config = dict(
    experts_per_token=4,
    activation='gelu',
    moe_layers=[0, 1, 2, 3, 4, 5, 6, 7, 8, 9],
    router_score='softmax',
    vocab_size=17087,
    norm='layernorm',
    tie_embeddings=True,
    optimizer='soap_variant',
    lr_mult_o=0.891,
    lr_head=0.00766,
    warmup_steps=122,
    train_tokens=625400000,
    dataset='wikipedia_en',
)
Below are experts of layer 7 (counted from 0) of a mixture-of-experts language model. Rows are named router (the router's row for the expert), down (a neuron's output weights, with its number) and show model dimensions 240-319. Each number is 500 + 40 x the weight over its row's rms, rounded and kept within 0 to 999. Numbers have three digits each.
Before each expert's rows: a language model's description of what the expert responds to. This comes from a sample of Wikipedia text that the model never trained on.

# expert 9
It responds to: Column pipes and colons that separate fields in tables and lists, plus first names and place prefixes like John, Mount, San.
router:485435575554553567467486532516546508468474530487519512521435475514543462458479520499509502493478477507475577481491515477476395524545484429502532456512518519551493498522543474525452505489436560617486524582442510442497528556475503472551448477
down0:546509512503557430496481494526501428514523604506517421488441507460524533502439473468522451455594485542480452542510507521459484537420526480530535429471516516578419498482481507431487513495484555497529496520472524461467418523550460538459564570
down1:536441459508466449505509506546532491584492514532492458511453570514448484519488498499548496456511487473499401480509421541458482508486568508543467434459504418515473514494577574506479464472542531497501524516500549460523383493557435496501551499
down2:602550428561441401481482461494477532477523498497447470540464426473596492507522549504489568554507457555516575485424521567549489576483476488439485470494531494497552547533496553488508513490496535496519478475517521483512564461517489493498514475
down3:390577498506555616514531498487528528438530509570513589444536549536447491510526518582522552522556462508530564483454553529498473492492465522558485483581458567549440496433511483535452466466484523470463492498494489467517551439460493507484454483
down4:457548505520508516496584488506539522496483555431505547503473481511402527558443498464489546473458599457449518547600447504529530527549477451496517547496467489456504526564494538500488520484453549489439441561450516540475551401504492543556538553
down5:554513474528511503528424454561474516551521524508558551546501595462485528452496465453468539461489565617540496499503482476508546494527465515495509451505506515482468566456459510462535435498465519450506487502519468509572483495498515480475504546
down6:464550507451533493560463550543534469425469525478515480478485483488444424536577471548524518482530533509557468476583498450519532465516524472451524483504524545561422519469508468445540540536508556475527576478497460480516621510471477525444490477
down7:462527510468575443488445430448435509441512505492504486545433445312458517518521477513468544510504483489468438567494429482498473547461536501562493504479466528452497443465539548522450565471460521447479512474510461465496477525589545550558514517
down8:507515497457508432468530465579519478528511455516471481558467508494533458514504477461491462481526499492506478473503487552481599543487472508516487491528498420459517512547476470499487488466581552554537484438560471493507489500502539488458532580
down9:492476543553515502480408484551440489508541483519482528409447516501605511590477510520475592577523520519501492493549561494469471467528490505498542498486527444533515461491437469435547545509626491581556480512508618503485481492563552475444483485
down10:437514556473528486504558546474465539544558525466537421477485436521479467477484507472469492536396446533443502481486576480490499474503544509520477487538500493491419522489542501501465507480488570457513444512488502486512486522461516504529554504
down11:473595531495513501454476470489504490543467507552536459496592535536433513446463449473450507541446594557549552461553440506484566572461462519526519511496489476536466539470423488570507411539472541501558508504557516519481531483538417485566466444
down12:459485451527438436543538506512537541567498545590450445524447501508452512528514539464533446532478481570539523588572462451505476572444540483564482434481584466517468453539462540514468508468512544502540545553455559412471563566492537544405462491
down13:535464437484606528457531471445498541542545557493435506523515450441526551487512473506488457561478505519461502502452557481549488502542470471527486436506491470522423485565406494558523535461466538469621528529500548471505471480471469521442504504
down14:428517449519524536500575517516493499516553612505512480439545465459458575519479497571545511476481555496518469473489527419504471436515477504518520447455522478484501505534468476493428536527396450511494539554518533437494488492509535466561520480
down15:458479513486494495509503550540491434550498487492514481453538410495477468540438473426476521532505517499543549460530460462499532527497469476462605504457542488459489545563497491490581574489498464522467512453494570522504505555529524411486526534
down16:589452535468495507377488491439497463467473542497437494554561455493551550514476522451530562431450565476450490524512542566476474525524498445491537500474477553510464500554475513554407486475526517527488516520479551458498469564484450466557429509
down17:465544499530511513499547479522427493521535486519543446573518478542494546419500520468494489461502483608444537523467552543571521614498589572533530520531481618579500507552486484494482547488491556464503509441522526468505471468489453567527521517
down18:514474572460493410396482515569473531527565464528479514545434509553538470426532509484427492520512551485544497491491471464477491506484520551507572509506424496485511433605472448504471504490574464491499553501498480563552490511508505491567521535
down19:351495493528543473560535436480548454531447493467507519510497459517443477533517485482503483506540521536494427461459509509533565493485479543510457519453490489547502495450570618422476452486557484537522446502483455454426488533491482464461452498
down20:475496548501444511494487513543449496544484509492435580435439531619507510437500515489486414482476501484552510472528400467519529436530451560606480544501552571537546483501549559545527505457501533534481515531512562526418501530528507467537500464
down21:448499500529472530509482468483457495460440494462498516521490537527570475435492419518523525534349485496565470526430568498509492455534526558484520481458528537571484511562469536482527458440465427469534476523410451474497422518470509480584512534
down22:460461471456433498520517517526474473466499525501481451463503442488454522450522480514572485513489578527509505468457507454488529493504494472548488446471474446448524533467490415447527518545432443523487454498580478585469508528576523508510483534
down23:440489466506509558491510531493458537556491516471516520436550486558473550508593433528501497462446572505514483498491489498480505476545476498509419602469499489430467499512489473443491520536519480546484577523536470549465533545510509608536492521
down24:579488539526462537463509541540508513435620556529538572463467540457458519513488517550473447547496495504468540550462415550502480488489452526510442478461524506449561507460493472489500534533523483470614476483432492522546482520524441446554470537
down25:425484450560507533503484450435492507505581516544480464471495391489512577564437495537535490525526506560530494499494483500504531496475498484471453453549514477427475595497508449541535487449543505491546592531501539513523481449520440468411471504
down26:485599459519500576515542518516574498423491541445485488489547555508501457472537464459496461405518476490491516488514529495544432479510504481498481482512422542474541514507467505465485515498511534583487490491469505498491447491517467528458466585
down27:513522558506564487487439452516562497488503499529509542446493449449522489538533558494439517495411516475420505486398479583554509434477517494482486513497538468490612525515546497454533587541562485428463482545498514605505456493458518495542513457
down28:486494472498522480485448554586542481540529529480452500481531458522536522489449496524522498509521496519551569465472435542444482509440430534559568482379515463502485510544522495507521488533489475426552503441463457537432533520547501508585460507
down29:543460507609488482468514596584581513469524487535528478406531533479395515480487500467465490525460546499540452530510528534465516491530528483618467418500422464510461462518528513501504479499503460515472511517516492463534591470446534485522515518
down30:448430482509504499401453490510467530584518477451496536581426487449519530496489529543522497470511493481456492481491522515573478565441512480516564445566495526397467489509513542512462496446497528504531540472469546498518518572506539447530492500
down31:518469507552563478594505472508489499504504506429501502467519547469474476451561482433426427425503525519494537504474505498493476477461522538546560564475521530498464497497524495507482481513469485487446548548444483475470555478437556570555544456
down32:546548460490496488505520514452535492504498583545482474530535517490604534526474476472525506428524525471484530491532514430491494523438539494478488520493458557495540479501503437484540506518518433488566481527452554518536451460477413502535526522
down33:538574491483497440495476500496474509472428475465483477477520504461546546537451488455524500499402401442446536505513467428477558493472476518468523511476525550492491481490449544530440473476481539565490506485537520454477443542522545556498502425
down34:409516484539418497571494503517522478545468562457478455497491505593571513470488522500451516519518476518602427480466486468525510508496453539451463472484462502532485487484484489467506490560585409432503541492489512509557433521535552472493481494
down35:499470493554411498512492479438471508466484489546484483522413493529592514514456546460551466420549447536493472533511487492422510528491406472518516476504496515488454627570513519521505557461554477506457471514502494484516541538503476522429547383
down36:488551502559464453496534549483477463469546544563583501475530493494472522471508493528554523553544394501523566454488518524582471526526480590534473513490538503504474527479476430504512502494568530488524480499456475514516506556553512496456552518
down37:550505486519495502527515418517448506528442482527613585511489458492441465478568415476492521430554529457510496495531578510464505478478550499498511550464570518534493497526495516539501579420470529499538506426590570434549475492442527525459481531
down38:455599523565514429476511494493477531530494494563483484404444498528540539466498442531534509528466540499502563497497525494521522458476514492518538508527523479495478507495447474474468452489459519510537482504505450459550406477434508486499519520
down39:550471522442498467443574480557380496571511549490474526528560496461522538469556537554522500544529555542525546498536491532493479483471478501504500511442488526415442542408581494573528501450550483533531472654515482471561537467487522478538533503
down40:531510516530472512479503469541438476456466529392535511502461507480519566529522467572560506436473538480505464522524574477525543542516449500506484478465507512417477470465453525520520500492405518514511517494448543534522507495456532535478519489
down41:484494556467483528538432496520538461461461497542522498426550534558452476498471522519525537501520485521493443490515452423528561491500476494467499449481494492475434474507520559511615487514551489455474468521495516520541431450541529462472552477
down42:479468467485536473464456526552568469453466499433400455498445509460437503489465500551385445609462507533498440515491518552447524507570559508575461539483506484537509541538543559528474481562486498486466504500510470453448396506495585476444431439
down43:517523496492409504505544535509530468471515484437504490547500397472505425554530447442497436444525406534515501490468565507504459487390512475491554421518530517565543428511474507513441548547492485557458501509538553440474467476488499483510526576
down44:477517445522609519402468452546446571475449508497518560459558479536535471553516493478460538527568479534513498482473526520464442502497438544519536466485483543507490510462472558571482465462503525532507496480518534589514451515585481476537524473
down45:475479494483497458489487476502513488421500457496490548422564544456538468494445466567469501501436483442471508496552618504531412534519533499485490508501508494502505513541526480435522504469482499522448543466581489576462484534515499517506466464
down46:437494498464519486427507457463516563529492541462489527499467506471561459470444504517412520506509521461499521560439490498512512449505476491526486467488499542507496502443547530460442446472524422534499484468505464452489504467530548545574551514
down47:538461529482575516478462438541498491478491450465470480478477475408513600555559494576510485449525539507465503465505426490525452449571482536463502564435545475491452504549498436523433507569482497435571539525468490458477523505519452469511476476
down48:519520444518473567502468491467544526443474495472490529512521558455466503460537530525565513549447497437494469515511572520512529431483543525456406450401473514497549522543511535474518509497464497527524512430525567508487450438394542480436508445
down49:511500487505471516508512479519482509410440488526526478489475509471506502502495553492494501438447453565452475512456397500484542465536521520504489415556486500418525510563551483524461505526545542527489528552541492499446493548500546480496446477
down50:514519429447471478567454496499487485574472458479558483420556477393525544469437416517474517481521502498439459474469456493530557475501515486533529466474532473525502453475418533507493533485476468498488452435463589497460533544528493528468534469
down51:513495555533510518495485516481497540452448456503493536481458484529452444531458457489461397536566507498395532457589496508474490495519403480498488483519432500433518470469522492522495516489504497543528462473472519436495505449518517558512504503
down52:463492490549440478516465540508446440593473482509494557473535494534499454515454507515541519535487426515470513451499506484497559489483504496532498530496451458513434522466476520536461509470478513482480514462463555531429473562513461534489572475
down53:430567484482404496495528435538508501524541534416457483512551410484455507446525500453446469501527453552558532481523499526540501486479448535416536510505477521516456502449520449500537502509432475527526439491545548431536458496633497550453528524

# expert 53
It responds to: Closing quotes, parentheses, pipes, and final words of event or institution names: Championships, Tour, Airport, Museum, Top 100, Official Results.
router:470447503546514515469504527479511457467449541526512559478472508519459451491483548442518515467471511468432508485489496508450455421572509446481501444496587499515468486576529491494434519521475488604487464470482505465434534481425483509511471436
down0:516517526517562441452495476515514576562446510435439488519482534478530501504540431464447573523537562471474548462504454505472508504464534545473508569489505464444486504528477437530534443474455513551513485449481517527522526497513504540483540481
down1:524500453484497542546494468385439589540412434474509501477500514515519583504407467544423492555549467451496494519517461462444514469492495559573555486548515484430478413478486486496562474413501462463468543526460510565506511454478540514547444486
down2:461543486478502512517510488494501516487563526576490476441491483477550510514421503458441470489471546510451498461492484438448513490452482526528510501474495481428511497469408518537541494521572513539461475569512491511409534495555431552451504506
down3:526520474502474487488481495402473464496515427507495526447544502512496506457439467527492569554557545495430550499526474511466511545496461528583485515474510563514578552464491485529513480538519530582465526518476511491478468513478476567543497558
down4:488474487511506506538543478578529481552480541551472488469541455548507492496440532457519458494546493481513483554617520504503487462488504512486491471481451459449503499436467523517487496495472486542486484608498541492532499553498564501508552531
down5:454501492458484499425466462517498517432505530529483540413456518433523449510526476543508421506505518482576553572521475429592506531413479480590519483569594441518501460422556520537491524540562468480520514466551474449448447483451492445563441530
down6:462548518611487504461535492466484471457507532454562498467525414473469544445495495587534513515501526521532522498424509469591496543491544494539469511491481580584530492540553562484478473523522497455474542480540510535520479495478531398529492510
down7:585488478574441517466523566605491496559496507488575507519499444436507519520476477505526474408492478556569412429521511443528478516532461464525583520471534481493549524519451492477501415532477466506539431560473474514508467442497505466461536501
down8:506439498413571479565515510538528490611499517441459505505501500486485508454512535499509510512524536524480505464527487466480460555590421477524519499534537536526482610474519516457508505480503616558512450504444499474561440458509457454435483536
down9:488491501622503492549579481515525471463488525468410515514428494460518492451543476460458508506497475441576446410524498576501499516588497501527472519524541482493474446458459494587504520515478453520508508531438495496510542497452458537506538502
down10:480474423431473473476535571527492521577513507500543550608454507500522439505429462502494525422536458525558432476509416463520463493530520475466476479473511551545455537488452519459441476538573538450482490463507487417488473569519530499462476522
down11:521517498611523482557564494484564493526478458567568401489476633507493462532512469473537490536487433491521497538462422517557528542455522545529538493505378513554499543499541517454484466461524481543483533491449575476459537473544473472497482440
down12:492461448502393518494465587552489502509443471499454490489452551570540457454452519565501494445536471529506463532554429576500543515457511471542645444504516525531578472490588585481536529512492562480503446500502532543507451459486450443498527554
down13:499525555459529462468500537447462457566522469530488509529434535469477527533509472475478591579429513520467475517537479475577451548477475462489619458493472561458472522488482507450537494494491531509430509514536465543434491456447537491454430544
down14:508461455465476538505601445516518417524463475470484526450490517512535449562550468500544532502510530450486551588483468532456485550466498532465489464540529486462493503515487572454467486446490482476548489433459514549456397545504522561445524480
down15:481459378536512559524522502491483458475516496511524491475523538412484495439494549599481479487511434498477456447482517458489516485520527531520461461543525496429476516543480409504443508482413534498493583370549505433510564492492430498534510544
down16:486587444516503508511473542533496533508480495408493381535469449496398456450481519493506520535500482483593472448494498511497500494451497471487467537480565536494554574538545457502485473450453496488408583472461532531549507453518441419497497526
down17:555496426510510574438525478375594504507518555502504519534540490477503552499470471554465505503472486442475471525455508455438574526456459404570485501538495495505467499583467483511423509439478527624482495512452463469506464470407550557526434490
down18:536499471489453493500526435522455504483414547450437492500536517465572488498444468521577486456466486499556577520555457453528482559491497504483483512521525504484492472487515460487508482463527498560441551506501521452543543530447567537485451474
down19:499553517520476438505490499425512522441554512544502547528498494520423459499605520504555505521466560468501511517517496459441499512533524496553452535524548499495471516495500445551490453576466454577502504534501455505521523478431502523551397518
down20:539475508523507413470505508536529554451453489524476499414534508438527491496481488483531506641473479507518540429489486521544475499499476481502514491521539475476492496529442485560484531503500441508449576540573564436466532486476489528563428509
down21:455495559488489512491444448553518497417449514438530472504471528418495526459494542473558470511522486449494502440499505497517510532462458461445507481534433507445544547484552513480521473472479501532487511494525473484572502522428521551464512520
down22:552512459547455502458522518523438590516474566522579544533526380442482542543511517466497473551505449507480502420483530511547555477503424512475480487480499451420467552516519457493507482506517482417554548564551536456494452488460552468514443454
down23:521434493495525537482476529424420504474573552450442493532560541503518555527513520578606498465539459509526487564571484508556492530502460476522495499544483513498461487507489474551502522495540483502580519533444527563575447471592497574498510564
down24:512523502522478502484518535570423508499529486499492510468472451468535481436450515548567564521589410469574521520518594497504438438539470499559469522496472449518476536541507463456415534434519508452492480464528551519584509440579485459537528529
down25:550540517543509519518509510459513467495557545445522448551475449582506474513474565459451489442510440500495498430452524424522476461512454508483477524549467494519545488495483420458484437511429521546554526458533515500486493498534448463456556546
down26:486513516514495515545483549509461507506528469533513518510497422409522562515467538451511487605538450509558577468459529415490434495466520547500604543484479536441520461546538434573476471425496482494506532487450478527392458490535536517488536553
down27:474516503491527500563421487544512484451500504499460490536460519477493505450529473530494480489564439491603514530547474544519582537509556505495499537473516464587551468518504562567483524505441545518497479488439547561526510540480490522458490435
down28:473465460517501515497539483534504501530458483479526489516528532483517595465523470456506523536496477527543566542517550529486546511493468467510457492478530449478535454466503476487452473491399455455527526573480486395494508549515497478420449495
down29:514420493492514491569507504488549473475578521512508485497522547547460420506590537393516465576482509504511582536521462467563546523506511475504429498535542459483565527524444493477496467495425500515471539479515463504509505514528490518545511508
down30:483513414489516488536494529483439532506524496427495475491591446469498503489508551496497481485515556472526490486509553539458497496490452508465465555470413465497540511493509447479557489492530515425492491531529524480522406547481448446532523505
down31:548508474598514422515543502471490529490558455556540524396572510490555533496541541475459463464526503487482548550597441488469484585492460407531501472535446476516496441541466494490462495457511507555457549531511561506414570548458490521522530506
down32:459524448553502518448432552531499514491563547472526459487501483522492447524412476517469486510583536510546478449483491470451523557472478475468495493480491440484515511497513479464511515493528489540502502541480508414488492444458465512479576527
down33:574486542542471404489504539511477478563536467534490450525480532477483519448464417443470534514537456515561487524460437477557567413555530498450580524466493483473589510477545538502557503556452466469468475434601509458548528579452554468500487488
down34:480519568516463511484498476560412504507467461533551497512554490469556538542490461415479574506489522485460452534541568547452424547558484498514467398488452525435507475476461515505476430522541541454527534455544483477486498456483467442500483465
down35:501467510533485550572502542557461478538515471461587436502447562441529527515510552442531516527476454510538430487479521492456519532505472477539516471561519416505488478531469494557536469456511463535511486447465452572496494476549548536530405509
down36:534465539500478500474489531501484506481538491514540443528477471414470506443525577467443476579466493500517527477502472493526555522524477447485463474535476477470523488501508491534440460439499537533557518445435487534476502434572492438511518444
down37:507480557435554466531483483478490570501495474556487473479500567448529481480582514509547490517521599550374533564511492562422580484520548525471491493494504479435565494415493537489492475558521456517499440542541476482488470485474558515487507583
down38:554507584407466513541435494505478504501476503497485477530484484414486505534488482503532578518482498541438502533436492457524486500511539510415493522518471565525498528492449465507500538451462444538478541499523489583509523549478453490518536454
down39:432424471511425510554463511538476488509504437471581537439469541476537402501497448502424470556523513484494433551503526518447456556454452519441530480534507491532518458501550439474452588506530433515482473523422482472509451460474514499561618508
down40:476484535587548519501580553515513502516559499523573492481516443460524445563443439504522495493475466480495433497454482513423487429441501530505546471493500586461481508520514495448503527541513524491360470491519476534502507493482559489513510557
down41:443544503429551477554470498541517553500513523470496486461507538602439504563492581499533524447544511562512439454437485506427568498500483507453515486535524500448446471542557561512515532510485483451515519465455423502561456519504474473509492506
down42:550483533496511512570470490504478463463458471472511519511542458454469443470450455448470571505585472477575406524500520486434551440527492582507527453573507498468508566506472574454516451550496475482555427467491504535536450494541522483528576444
down43:518494538517558491482480510477577461504523558552486479535394504556522486506493542481564420553551483436488457511471519494532551455461516430471506462568524474464543491546498511546526537494530515605488498499488421525526462466501411550472504517
down44:515578577570473532476544520528493478566517540492536465550518545492503441445471532462505511492558532523588423533465494501525483509540484506538591496530430500520490458486448509581523551489455532501561461476486550485586542538464491474462454478
down45:474466461469497455497486553472428517484497488510495474506530466498498467499499482464536453546432458459500564574547525551494497526574558551511474534482503556493456549487530523550520489532556487491438548551512546493490479487467544443465517478
down46:489483539572507488477438578537450472519551514554501495512453443499512465480442546542494485500532517544509451496567534477466465525497455568510515543446478493530454472405590473526502501536503439472515479516474558503544409498549581423485503455
down47:574428476489528520510453525494512498427553492422565542579485412447471508465486512498497491459542463529471516507551454466488552496556484494492525434520542530506491517462503487534531510490475531523541517458488473528555514454452568443479484487
down48:507370472464472483483471421450503472555483473486538510421586451418474457542491478502511563482484566537556565475518419531448525508473516461509598479491526461499429511553572531500588496540440470470556499515518547420490493450503494436455472431
down49:522503496465501583441464484490525449502492545494543485419404538549522548502517491439527478504479437553434464453504551488496556454548456529463501481408469441487485505517566506555475489566529522564466519496476459453506518447423457509483485507
down50:494587506518456522424496514540489583551517492479572462534470503493494580534478517501502433461565385587483484485516514474641526517550512503485517527490475506526480519481589486466534485528439577512604526523495510481508475478490508447448567480
down51:477554503490444521499606491508508498524456471534530454571561493477430543566430531458465441493539507527516548543509487467560503458485544521511554488491525514489499506462571531519482469564493513476515430548445444496501527517462526529528473441
down52:522489509510547442489461486528524519495522480524427499550544488532535473559497471525494607557444550517488528407512472447513515489519452531445506557521469515516532478488535511484539542536519479534463480506549489455517503616425542496577513498
down53:499482418517537412582602573497515464521539480499493525510523459507475497526529541553462531540469500501518449533475485473504482509513538448548458491520456536532560478484512504527577509418458523463467452524552492555566406500491512454606495504

# expert 46
It responds to: The word the and directional or region words after the or at the, such as north end, west, east, United States.
router:437499538511534523446511514440515515467444553435543512440444488537541506457526556512499473451487453474473536431531576511481489451568438486527544465466505462496456531533523494541479524520469541513414488472441528499517527532486506457513469476
down0:552515474485499526455481463482544524495538568502489402472502450475585432470469499495525581470468479501467538516467400520485465520529518491453483558480514504492440564421493533585495486523459537474519422509436505470511471498547525503462434508
down1:430506481544492528520520576578479466541504571536434482446418561507453507542437554418416514469504466535514490507448522558488475518484490534492481488472570540509511485545426514504447509487556501443576532496505516470529445444537474497489392510
down2:508490478494516473594453483477538475512507500534568513478518489460491508526503505562571458544513475510411464489584574482531521530547499487513455520518509483568482507537489528550532509524524475493492541513494508476489491510429446570451474513
down3:540470522488530553519504483503502460492529513519468502444418396554578530539535542547440610526524448524510521458557571458574499514526496497468498458520449490491484544560497540566493502577455458503511550537492572522455465461488439483505588511
down4:445466538518476525491459512456508534515493553513513534528544459468561477506478514548529490480542506500438508436432486523484480529509490537504494509515498470544479532517399495461421540541509497405485521499476534473486516468504545489471467484
down5:516466484446465487511491501496432458527502502505518505579522499587494501395521476471517495509529449509523542487477506489500467514511440478541556487471504607531478468490489476495478432460549455470584465447528458505490519502544539526458494438
down6:535540455506485500479541481548567481478520501526471483521452436466488481473431467511515536554452543464505470524559417485467540501474450540492468495573499481490440542461471487491563479487582467557438563483537525535555521536558590514536477493
down7:481475481526447508506473486386497455479440528467542568472434462547499495521458565420509462504482494451477446457500535565493522482496402516508539501533500509500467478534442526532556490468519473514541528568531521497490474521509540477568493498
down8:440435520547516496471514507541491522486489523552499426482461536500472501462452591495514529516427523454486547459538529522452471605527473495481543433455448526525466529504526581487504456483527450548515561514448527550454553397474524521462522493
down9:532497484517472510443507457602539520568540509439480473472529429560497567566490518468515505518524470531458489495488510487552500484511565524488498533486524407498483477497584504529446540458489507512499447483453471539527502482480531452462508547
down10:510509535560517469525483514397582434510469502482525554504506472490509469481430453518463523510501493494504512549504498461530548351625501495548562579453512545479445476517474446468478522511486505395443470512527432498441492494544500467507501522
down11:518473521434529498445444475436528495578505476517501551549486518520498481496540535501528493457448559416482441537511497528463475529485475440483535474489571489465480594501463501469513472545512474470543490521418482430477473532484487548582494438
down12:541495481461522478479509523479440464492455468459487483515459479516549486489441450546438475575521482559511437544479494435513466506543512526529483520468521495514483595497450525423465522477450534416493441410488510494502521579488473520452467500
down13:505451504472449540510492430544426458443491440462528496531463499452512479514482459509524484503487494550575466459514546487528490482511527525523546453509603522555539590457478469569501415510471579494478434488483479421459480478502556476486502523
down14:478529522464534444496531496494509485519492478500565508516566573541574458437508526519477415528381524537541477573522464499540491495514490475502509527550533584527503501499421563598538526520514491532472469541484444441551435483528513508580515522
down15:474501477451482517511474511461528439495511467568421499474495513513568519520479545467528452516497486485477527466511568487536468551522491472536547462489480516524490499530533479487517457526524507550509522532573471507481531504525492421495503447
down16:440485503530460476531534524516518490472483484554488523526454505542514542444485442542454450467462464571505442506605447528464463446517411483537491535505572593434548546547500498382507499501388453523486556475532521516479490496493513508511482557
down17:484497517563510592483420537466469555516544520563557484549552490429528439468539489504539464545515513491514554537513529451509474551453523478466505535527484505496442551527527553456531508542512482594569471501460477493478481476494499559541471452
down18:563521492501441470479543492511469459525643502530472554539491468452520537571487528527535414458499475477494470498458491460516493557566490536518509520509509464445503505575465467462511456493566474581510528511514472474511545459484534484421515503
down19:530582512522422453481490444545467499501450552474499461548512484468440526476567576481536521416503564447460490529525495491456445356432534548505555532463521479499573528531493484508530438397466493444516508489492503562490496529532498476524556471
down20:478517454480517452551459496557503530491527446520468483532480438508489512547532512486452556537497481509506495492444531524462480441536504521487469535513523485505473484430477496418447451533416547469536505489513442515531536436477461510445492592
down21:490560449531517507504499540424451480490512486568474458444611453500528546520542553497521600574535457513456501502476516571523546543503466440511472460532354508463564503576475555501498452447496508556499525510423502444486583454473507508546569511
down22:460412550474443466538483547442547509461560391544612480496471512544537472507516483546532395529494540456463494567540520514476431518512492497439533473505560505488497500486534524494519498473514499465502484507457536516605447478572460540602531507
down23:569551498531526587531532567482581530462525557480500522582536506493438468485425539527566493588535468459483439501419510500500519504540449443474480437474503505497452443506580569576508490478539470428425510562477499508435495519450423439498471480
down24:501449501483521493490530540506444537518556481487462508471504495496507545570453640514455493503507508433452461391477518513498486545442395453468524605510552506503575481570588486511516492502462533452533521519519506456459522516589530460490499482
down25:544520556485482476487500504516504483551536430498521545555512400513501569511503485486500478579547537503480505438516468462531504553541515513533459485500539522451497491549466466492508505523456535511411520525502499477423548501531488526522551530
down26:485486476551524501537472506533497573494534534469484519515513527453445412489448489521468502499462493538544515454589487459435566536444489463568456562453502473517496515555536469436521514504459522500544512494539592516550523456538542472533452461
down27:540529456554562447505465519527446493469495450512563423495526512425568502503509443530508417498546546529527473472456460481478534586548466516514525483508485448486465501568483552442445485508530459571497590504521444460479529547526492515482546485
down28:515510520467519494553495522460521537490564488495463528443424442501510491525405482485438462473504533562475540495491449430479417511489550486511523546418543549509481485473486515506578517573534532432516497523555474494483541478440488444498450485
down29:559551461480485541503474529448508459417476412521435503542533492482465553484546527492507510511461508502547502533525498470524455507510583472551483478502556485477503469457470482438424478447520492448460527440563463436429456550578568511550468459
down30:462534578428506527504447489497574516541437511437512493439483470476567408561520438498479466515495518574419490527457466436490510490560510503452480457542453560509545534490499539426491471535517441494424504483558470417480457507449460526524527496
down31:497518526542465528594531454503494478499486492494534489494504511528444452444505507497516488456455501484467493523498562489519546499541502506526467529530534442496545473476444551516482503483454458570534599517540525473487523480504457543457523511
down32:481485496467480433469561494541533440569511465409473480475506541512499507454495474421456529495514518558517496483551549520434474544543538506504490472513553474475507552435478490543493455521496550487502517436506464550499573471484506516508517530
down33:532435523539492483471457496546450522462536402505445431549526528438527556492497474548530539503482515479562464509542472479495503493509507526480521451512487468464562508417532516539528529520517432549468510526504477508549516537546548520519497469
down34:520492518532455494490577588486493475548556471496416582581526444540493561517558506491491517533505531529553528509534507462553493484482539491549508456449393529527498501485442536496478473488502456511589480599473497485518453484482504504485507453
down35:455465522460502533473470571473605442536459589490466461555485545423497496504454502483498511601524508410558466574487551417440470523587527493503493465476494547558530461528532502504515528470572518514494516488438562503534465480480481569547459452
down36:519478486471447538485444533490464472495551546476512547454493500498509452539492447524363529513556549562515497590524403554507463528481514460519539482416535593522480465491478535424416460434475429471493489501542457495508529597585466412429545486
down37:485483466487487563554501529476441537499473468468458560561559489444455488553485494468508461472551542451465482494543532517465549530458477523470435539453448479521547492497498518485540483463465448525449486450510501530547466483498473540489503536
down38:469482541562464512562522478510453452461470512493549512439498481484552469470449456469526454485486527469524485520511506433487513456460540421409460498438520568494488479473470519533510524419481504491550415512518454505454520492519492428464516518
down39:471495479549484585540466548551546564510489462564478453505518489531491510547495548462518555548512463446514425436490531470453515483508515508544525457472556522518406479526496561532521534499465528539587443454489497461442530505508551517517509474
down40:522514477505501482475537484524554481514496562511475523463515536479536472527439511491482490459491475499450459558537498477505459570457485493538550517474461545568488488472503473532470469459474491528452504519503485499493475510470494505508496430
down41:499534483567451483591483481462495452470473487547564490464486426458462480495503430443573483489604502424456540513458490472512541535497493532554460554526525508475615486514504486466557477561482470533552585479446621487481440493491468517521525457
down42:552455489471524497508533498478536478475571499479468429503407524468443544501450497465515502510547450598492557485546503520546513452499441511512544469560488472529481419444518535478498520539469521549494501535449497525539531540541447499466492458
down43:504451535529477506496485487507594561474496522528480524540495485435521594579477526518536491416447494560496535565536544491431467475514478548448510510453475510438490483507452525430447560461521490502543555496564527515445473438485463531597482500
down44:483450530501534489476528489530500496499453413564494492442481471442525506509408528514433499499522497482482528497492457510522519472543517439465517578502488521454520502455530480461558481572536515463493455490481431485437491459436591512527526527
down45:490488547472515559479505496492519512544468512537481565500435476543486495469444523489503500484516504592504446527536405438526437543485484464512538462498406496541478494561448475532487505483483516435552560542490501476439620535508532531477573419
down46:471446491489510469543453519483456488462476449439486585529456520534535487503430455519519466464477532466537571578545524540425491429442517508498467467530517456566537507442501501559465542496461473466511508468509605484541501467513482497544421473
down47:474480466501496497514497476537489438460420502451569454440580498494530486531519574492529534527499571512570488499547460512508538481517514478468497470529475554544425499514486542442457523457516545456512511478503592531421493531505457506466478509
down48:566515494508525487548504450552383524532529516500526516536450462498533532540545559528444405474552514488517459582474534564500511416485478456487542510526539481518580454462484506477552496457487524456472498540482487524596533557500504442392546528
down49:568485500514497462496480476505496552484555497552515524520446474513502519584469540503482444451562509518492483467431449501449543498531418486520432551477546448450494504512463487446467517509564572446565556524471512479479522465473483496455488450
down50:513490510570492504480515552527467529422467530515503548487464469496470463484476529479495484550524474479504434457490524572501501406457573457509468463433472505552490439539544517506472574534475457521551475473505491468559507534484519481549572543
down51:479492476380563523496470509453448507558510507552533510481554541523500488516519462500459513412435518537520449556522523498486526540476486461527455507453521568421566464543493464501457473504532441504526424513553432434548536499537482581517527567
down52:515466491556563511469539483518516474423491494489416508503512533503528511523453520603556531456482486624518492477507469520525469540508538491559523522495472474530501432540513530511507464468516513541403505466503562524429479437526478484412517490
down53:463567479531586480515528470581502392519547502493552489521501586579446433537583525459515496503495541503491524549524465502524594507456443502504510569549588550445519461474510523480455509503495543584527410468566437520518464528521561527522518513